config.yaml
normalize_top_k: true
max_seq_len: 1024
doc_mask: false
Below are experts of layer 7 (counted from 0) of a mixture-of-experts language model. Rows are named router (the router's row for the expert), up (a neuron's input weights, with its number), down (a neuron's output weights, with its number) and show model dimensions 0-191. Each number is 128 + 24 x the weight over its row's rms, rounded and kept within 0 to 255. Numbers have three digits each.
After each expert's rows: "comes before" lists some tokens at least twice as common just after its tokens as in all text; "gets" lists some tokens that make up at least twice as much of what it gets as of all text. This comes from a sample of Wikipedia text that the model never trained on. Tokens count by the router's weight.

# expert 6
router:126072103114148117122137114147175136167136175104149150131113159129115164131125121140130150131115141113121142159114178136130144152137103124119136141146143162141137108139150145071135094132163111123097137104095086133138123129170114146130154126093138106092136133144141170128158128132119160072155096170108147132127097118106074102128130153119123103093126120151160092079069119099136103145093095163156168149173132165111118127168164129098080130149146127176097157112123116120129145151090120130120166113126119119155160179083138132150118121124110115132097114119128127078144122135121120105
up0:095101155138100122170142112126136177110132130108147078113150066102131126176116137116113111088121158134128128117072092118157162156117118176125135099105139103092125115116124110116113157092144140104121134109107137121183141083157180134101103087140141116141108117159098122081176136116152133112148156182124092144144102133113139109149131128113169116067131131107141101154142090124099119136160161121117162120152117128126103140112115144132136149154152173114084133073125138125093136097153094137137123134163146107125119109108128147165166145126117126144140102075138128110127138123120152121
down0:121127137120130123100184151090129118076061121115127183148136136099122140176124157147123141132126131142151126172106181092111141099120142130178109130133139101115152146123166127151151162145145119099113099119133096107123073124110110109146112165174139120138125118136122098152113101118134127130091163184133141102153099138134112191103156141106096168119114132101129114138106111179113180140146151105097113115159141099125137154091157119122133124099130127138176120116135127112130157176131171096170121154137141129132134152127109115089149127101122143138112134148141154143131132133134061125
comes before: "0", "4", "5", "7", "8", "3"
gets: "201", "200", "202", "199", "198", "197"

# expert 13
router:145094140145130128127153122147139146126121149120140142130148170071106154210111120094108118118131150128118137131144114129113127144141090106119168125185087125152085150160128141118181122106148136119136161115110147142135135131111168146120074110150136107108160134116121073132157141110151088097120117118089133141151142142112096141112151104124155114154159124131137117126106099150137137138172072134146115132147123121116138119129112118152099177152115095122125134135170147111167131073104153135079154144182120104109128136119126113133149106106133092171090156145103085174071122126116116108
up0:136106123139154110124143099145127166141160121117147171175094142129134116134146153089155131114117138099117133150133128110137142140121144154104154130125126104145130149125148111152113174166136118140147112116123160120147123111091136120157139095132124141083088124142113141164169172131084089143083148152143154093142141148119151099111130143168109103171133116114124140131106094156101152165163103135074108118131128141097156148163119130125163108165107164113136159065139161098175137119135118142136204136144110116093120113071163133151162144135166121122155091111094084135102135146133118140
down0:125112125132193103097128130150125119112149150134123167117119073188092214126085138153137143119157129121128129126107146086108148125113123124132110157131135105140099155098166102113146109106133145131104168118147096133130137138114061121121074178127103170132129119154138105123166084137139142140141129126146145126139138168111173113172158132140135125128086102152100124128117099146098150144137166172160124119155118141127101122115168121132106141125161096172136137148156093141112108127148132141112097121136115129131142108125067108090079109120106122118140127156139165160141132129149115096
comes before: "of ", "and ", "in ", "to ", "for ", "with "
gets: "ation ", "tion ", "ing ", "es ", "t ", "of "

# expert 20
router:150105148109153154124104164105135156118118127123156148139126184118143140143087130071058144194114144175094103171144136099126110141139101137086162144107121155142120153125123145094156123112160111086138129114108191100139152132105140158135106128144139117110111127156121077125126147097145119127153130147084156140127158145115104124134134116084150111129151127082124133132103131119130135151134118130170126150149148143164122152105151108107112155108088110145117133152162153125122137141112098151087134116122098142102147129116125124139158135083100128165070150122131130138079077160152094158
up0:145130152109094089119096194093108135164097157139121129114110116150119116144126145129098110161118110140108136129073137134183167108139111071106124115156138131157088152149169135148096122073154144092137133129153132116130114133128135127137160170124096143107121118152175132117143142129137093136118190156114142165112135156094096147135120163186136135183129160131064142097149168131111117154123123118110152166151106079134093107127085140139112131157124135129112105116107131106144152143100135136101148139166135137109150145122131163119094132111117169093128146134106153117108141092127137126
down0:086093130175098125138147126158128100118129111102093125115117132131124120111138114135124166160118127158119090122134062102124106128094165161096105129127144087136158119113143124137105107122171090092126115149107156118122178136095115152074141105109135154162121091161127097153154131104124110134128115068111108159117131175131180147120113142169138098107162136139165123104151072109155144111149134151136104117111081158138169122103152102116097162143124110142130088119110132141114116151156093088156128110160114125141146159113145144113115105113111112107123122146129196135162158147135142114
comes before: "(", "of ", "and ", "in ", "for ", "F"
gets: "ing ", "s ", "of ", "al ", "ation ", "ic "

# expert 39
router:119137136063146105156131095118176127149108113132134140114092141103110125163093099158120132186077098141134114165168120118139169108132132123136160135131078170160083138133077145098149127143109079118152120126155114121075112171122130158171113136135120138144151137150119122135138104116156123114118107150100147086099135142093146155099143097152113110123142143134129127113102110134134153151119103183116174184140105118177096145179117086126136115134156106155116138072114131155159125132150128104151150138153110106138130149155092105114123126128137121121110125133120116125085094120161147108
up0:122110134142156119140121127130167133157148098100156120155111101172149104163122177148095133125097155118154126090151104119134100112114148111125115099124107110187137165155119137105138093117093137084141081140120091106175104070108154130145138157104125139126072093116107135097173141105133122091158142107114159178112131107156116140113114104098108127170116167134107136104105102085114144131145106152107169143123107112122133137123137135145179148086143156137144159128154159160091090083118118101145141119136095083125156128097127136150138139174147108128106155123130131149106119124149118144
down0:136113128105135132146138134137133154109141173157146134155136124124148129111131105153102144122111148152162131177101110090120121135170114115111144165151162159153124133092154142146095124136145132107110124168170099104175092120127099192128105124135125136135077160119154150155100157153140127150148100134145106143140145115128131137168138149160099129164147120138123157137120131057117103102117103079142138104100139117128097103119119136084133098144104103137096135143136106120124109142113163150151154156104137128129054116131097140102130115064105144120120119172202160085114152126126136158
comes before: " ", "0 ", "1 ", "1", "— ", "2 "
gets: "| ", "; ", "by", "=== "

# expert 1
router:120139141109147161109151163117119104128099122126112146141100115117141176153117127111083106135098098187088109149128125134113131144118117138108095125117103138173119101109141118092168116160158117107102159124111135110101166081144127132128152110104156123174148136183148125109135131092158145137125082135137115161127149148144129122116148148161113117133123111130139130132135102129124108166134125164181152126138094151109133121139153116130111142152151194146072097086157153121129125155154105151106111110182137150115155139131130113101116132106158077114155165089084115113129059077130137131
up0:102138131117116134118138095133131134116131164140134134081107103119117166129176127138102124140103106170106144109084135148119165134152151138115088085142083129106105141077123129107138159167139173127187149141119137115159152124115113131144106109085099108111113129144106096119122124159134097127122128124124125162084129136114160103126123122096087072145113148091099124135122167144101142157117119124122136150102077092123104102135149140106122116140153132137089123089121113122090093127171209146143149141149113126130109090107116155131169078094129125125098143116109100141170150099160155154
down0:148098112086107176142092148099106121120112101179125127131131112099120144157086137125167154142112139052106134144130135168132107143148093146117173177154174109136156149105146141110133132170122148124098105137148120158095104126066121122098146159130147124148120122102119154166156135132112148124106135182103126146126145143141118151142153171139130180186112116141119114135132141130109128099162123116074113147139144146094148164140083142144114149099130105130127155127136142170071109132157121129126098115112145103116151127124121163149132118163096120112166121132128181111128128158158142138
comes before: ", ", "i ", "a", "a ", "\n", "'"
gets: "a", "i", "o", "an", "z", "ia"

# expert 38
router:110121192150137128127132167145130137150119118125145175092127177093154145148139104153098100099126167109135133154159119110118144112084072127073141116128125147142103131130151134083155130130126121079097103136119130154133120117094141105143112129107110120140118146136111089135099130133134135119136099188115111112175137181120113126202141152150152108157149179111119125141131127128096125158121098111155170128114123160158110117118133102137130113145088099178093119152162139113147143097108175108132148121151150125121096181092130128110091120128107109165068123130122133138118124126142108105
up0:118131101173157164139173085112103132110129115099111135129116144119079123120130165155101138118162128086127096094105156154093143080110110142133122097108159141163150105118136149093129113140185154160090124110078161151122130178178120148150083111141156161117078104136095109071109120101103148110128137136166147155115135148198105150134121105105126162088120120096102137103136118159130161144120132115168124131147111159106159087147129156136103086125145126122125137128133094121119142093141147137116127142110144141163093087108135105135126090145142134121141130148096129136111133132122135119
down0:124138115140094138127121177166185145133179153133111100153140127148134101167104099102117136137110131129156150148150138119171123165164145135148168138143163129129107131114151093140160138118058098093132147148145126129158094135096115057108178108106147099138143098089160167150115129117127111160122131135122130107141110115095169064106143110124144134149145110160133116110112140125107117136121121123139126092120111144117108135112122125121170203101115165186130168093158117124155152127156161125162141124151106112117154144131138113114146139104105123083103105111137095125124114135145149135
comes before: "to ", "in ", "by ", "the ", "as ", "a "
gets: "ed ", "ing ", "ated ", "ted ", "used ", "es "

# expert 44
router:122137134077160118124121107121163138154158121130137123083085129103120142151102116130090121147085115120117097139135115128130143142115101142114155161172083179159102149137124137120158132166138108095104112128123141149096127154110147160132105151126138086141139161152143150118177152107116131129105129137114129129090164180097132149108129139157143070133164154127135135089112098117116143136125075179127137167154123138138114140148104118123101130109140141150123125070106130175140139142130145116120160119173081113151161144155076096117127110120086128099132134104092148138134059102169134111
up0:142123124106156153120116159160174118099140122095109160105090117135086133150119149120115103136089094108094151163134118128164109130157150122149110134126099101119178152147160172113140138098147053135172134091146146135121147110128152142146105101099125161168145106107154146139136076159165132124131113138148140122077141139118127134110097158125143169126133115118183133159099081145104182172102097155135141129106137120132109158151134151165108123110118115134138153100148151108116104142168110107094115109125136113122140171109082127075107092111112120145130141121144156134107153126166144122
down0:154140121096112157107123120075089135135082123141091111141152123118126127100142154072192103115121139139098117131129136128081064128113135139104101096128151137113121088126095146141151127153133128134125135111141128132161120088154133115125123103131148117109123160163115130179112168112134140110091132140153113105126142133134125146118150161126147149106134114125160152104129130145083114131128124111115110072139111139124106083105081150109113110087139125127085104128093130143148121144123127133121131100074117141166076108189117135123103113155093182088145121074120135141124076129089126077
comes before: " ", "\n", "0 ", "1", "— ", "1 "
gets: "| ", "|", "; ", "(", "– ", "—; "

# expert 33
router:116112110118152104118125150129090139146111110128133138119134138113143169159108102094108096164126139126068066122143106155124147160093106125155137104123148112207098148113102128132149103175146122115106069142150134087120150147126143151135152102135151086141118100139092089111121105120141135149145119147145134096160138139102106114134120156153115156139162154116161081118129107126122144154148101141186165158153109131151163129146136122076129165145105160135101116131115161103118132129105088155131166122149141138139118125090088118098124127123119099105148163093069129132153103113114153096
up0:144097139162123096107108148096145102131122113145085129111093137105086139118113138124127090161153146139125127096165152095135116132121112109156169122110156140134123119160162150175141106115106117125176131107091142149140126135116117130193101129079170113159144090144136122140112127149087137138149136097088108154151123126134128150135118137088127082126139098128162145097142146094048130148121136113110113154158107105118116090160084119127120138132082130093157121101093107110129131113149133103112104107140101150157153098101129100144078104126129131183170124145159109153111136118104084105
down0:105138129070126085152127127133116143135150113139107126127110131117074157133071130146116126145117131154124095135129102149127122155130118099109140082167133132111109067118111101115131067076142109111117156126099146165115141153118121156174167145097107083151137103169095115120150156092121163112120108141115159132115126168148114118110096138112145124056102111138121129113159150143127154103114129127122071117129148106148090154105116108160149095135148155130149069111138143107145093152142112115149103119104135120115101133150099119108096097148107080120125096116130109151150141098116153081
comes before: ", ", ". ", ".", "\n", "'", "\" "
gets: "tion", "ation", "es", "ing", "ers", "er"

# expert 0
router:079142161137143113125143131149122138128132149114129156113126161141152137180118093160131146150098140113146087122124117159112130172108114113137155135123107108144117143101141159096153114134096150091095094114103096105136134084124131131130145105076123128157130136180085121144134114110188077138174124140144115134136134143124089105144122111155080131149157120082140128135110119148092169158105111145135139126139128167111161133179109130092118179134127125138097141153102145126142119078136149112125127130183091125088145117116121138104158114106129103173151108106114097100113127091145200131
up0:150119117145159089150146137138132078119113163131136116126141150127136167056118140115152088136122137146125113130123138132134123081125109121156124133158113144142119186131155180134183088110150085150101113134128139118146133155145110124117133114135182072164137113119122118121129139117143114171160127136174142143149111078132155145140128129155108097137112138125110139159075159099089141133123144157097163102126141108128149122141167153150156094124131125144116133121126101106135097107115103130114185163115190138124083147116117135103145116084097108130136134117155152094143166144084108080
down0:131136077159131137172113143116147087116128107110130119134139145116135092149119136119126135120055167155123072142107159131147119098112148142125115123087139096095165115084112111094155141125114103141156100163163095147139181126079075158119101104139157093145117141132074134141098155167124135131122110102151139133107118142134091157126111149143161119178131132141159141138118118097187107111183129095121124165153110102100181118115123132142106172122142142117106129078129123136126099118123127106074135120096146119131162153131121097093112162102124105120123136107123102118132109148129118126
comes before: ", ", ". ", "-", ".", "ing ", ": "
gets: "e", "es", "en", "er", "u", "o"

# expert 34
router:144077161144142114127143139142164151164133138147189132138147170077108149142076125121056102137131138125098103147155153124096114113148107150096093161137128127132096093122127150104175120130095103132171152123150120146109170158145132152104125124175088120110138134112128090093180139107150137103124130184114146119138165141116120109121137134118162126087120126158123111102130129148147123145179137143130125122120129163113080096120158139133108152137105124148101126101163134136105141120136137176121152127133107119080137122135092110113153093122129115165072161159143101115112122131093112092
up0:119126135191122137078111121158144152157144089113114141149125150094113114133123163148146134146136093130173142115158136115191105139152117089098111161094149150143143113123089160130131131100100110122139125131108162146123170088161121090133142116145127134142137139109104146124108137127169141116122110149108088116143135108157125105126084101086109088126111138153124108112156096107062178149128152119151133124121111139125117124116138158120109132114138127176098176115143103112169132096137130140100090157151148133108147156135117107124135168128091107171131158194116083141105146172155126163
down0:156122116158122163100162102134132150110114091157144173088117140116115168114126132137117087099107091079147109068092097182099124130126143135085147116130137163130166143110165164111095126146150137125171107139143160125160094134088139191119163130149145136118153120136159101137098146095166130148142124124112131104105113122094115136148116151131159144142150118130127100153080116125142118100089119167113163170127143104142135152138043118098123116136143154118102156132143125097158100097143135146166117108142154145134126148137123149075144104125105142142138103121118155109112109135114115115
comes before: "the ", "of ", "and ", "in ", "to ", "his "
gets: "of ", "er ", "ers ", "s ", "y ", "ing "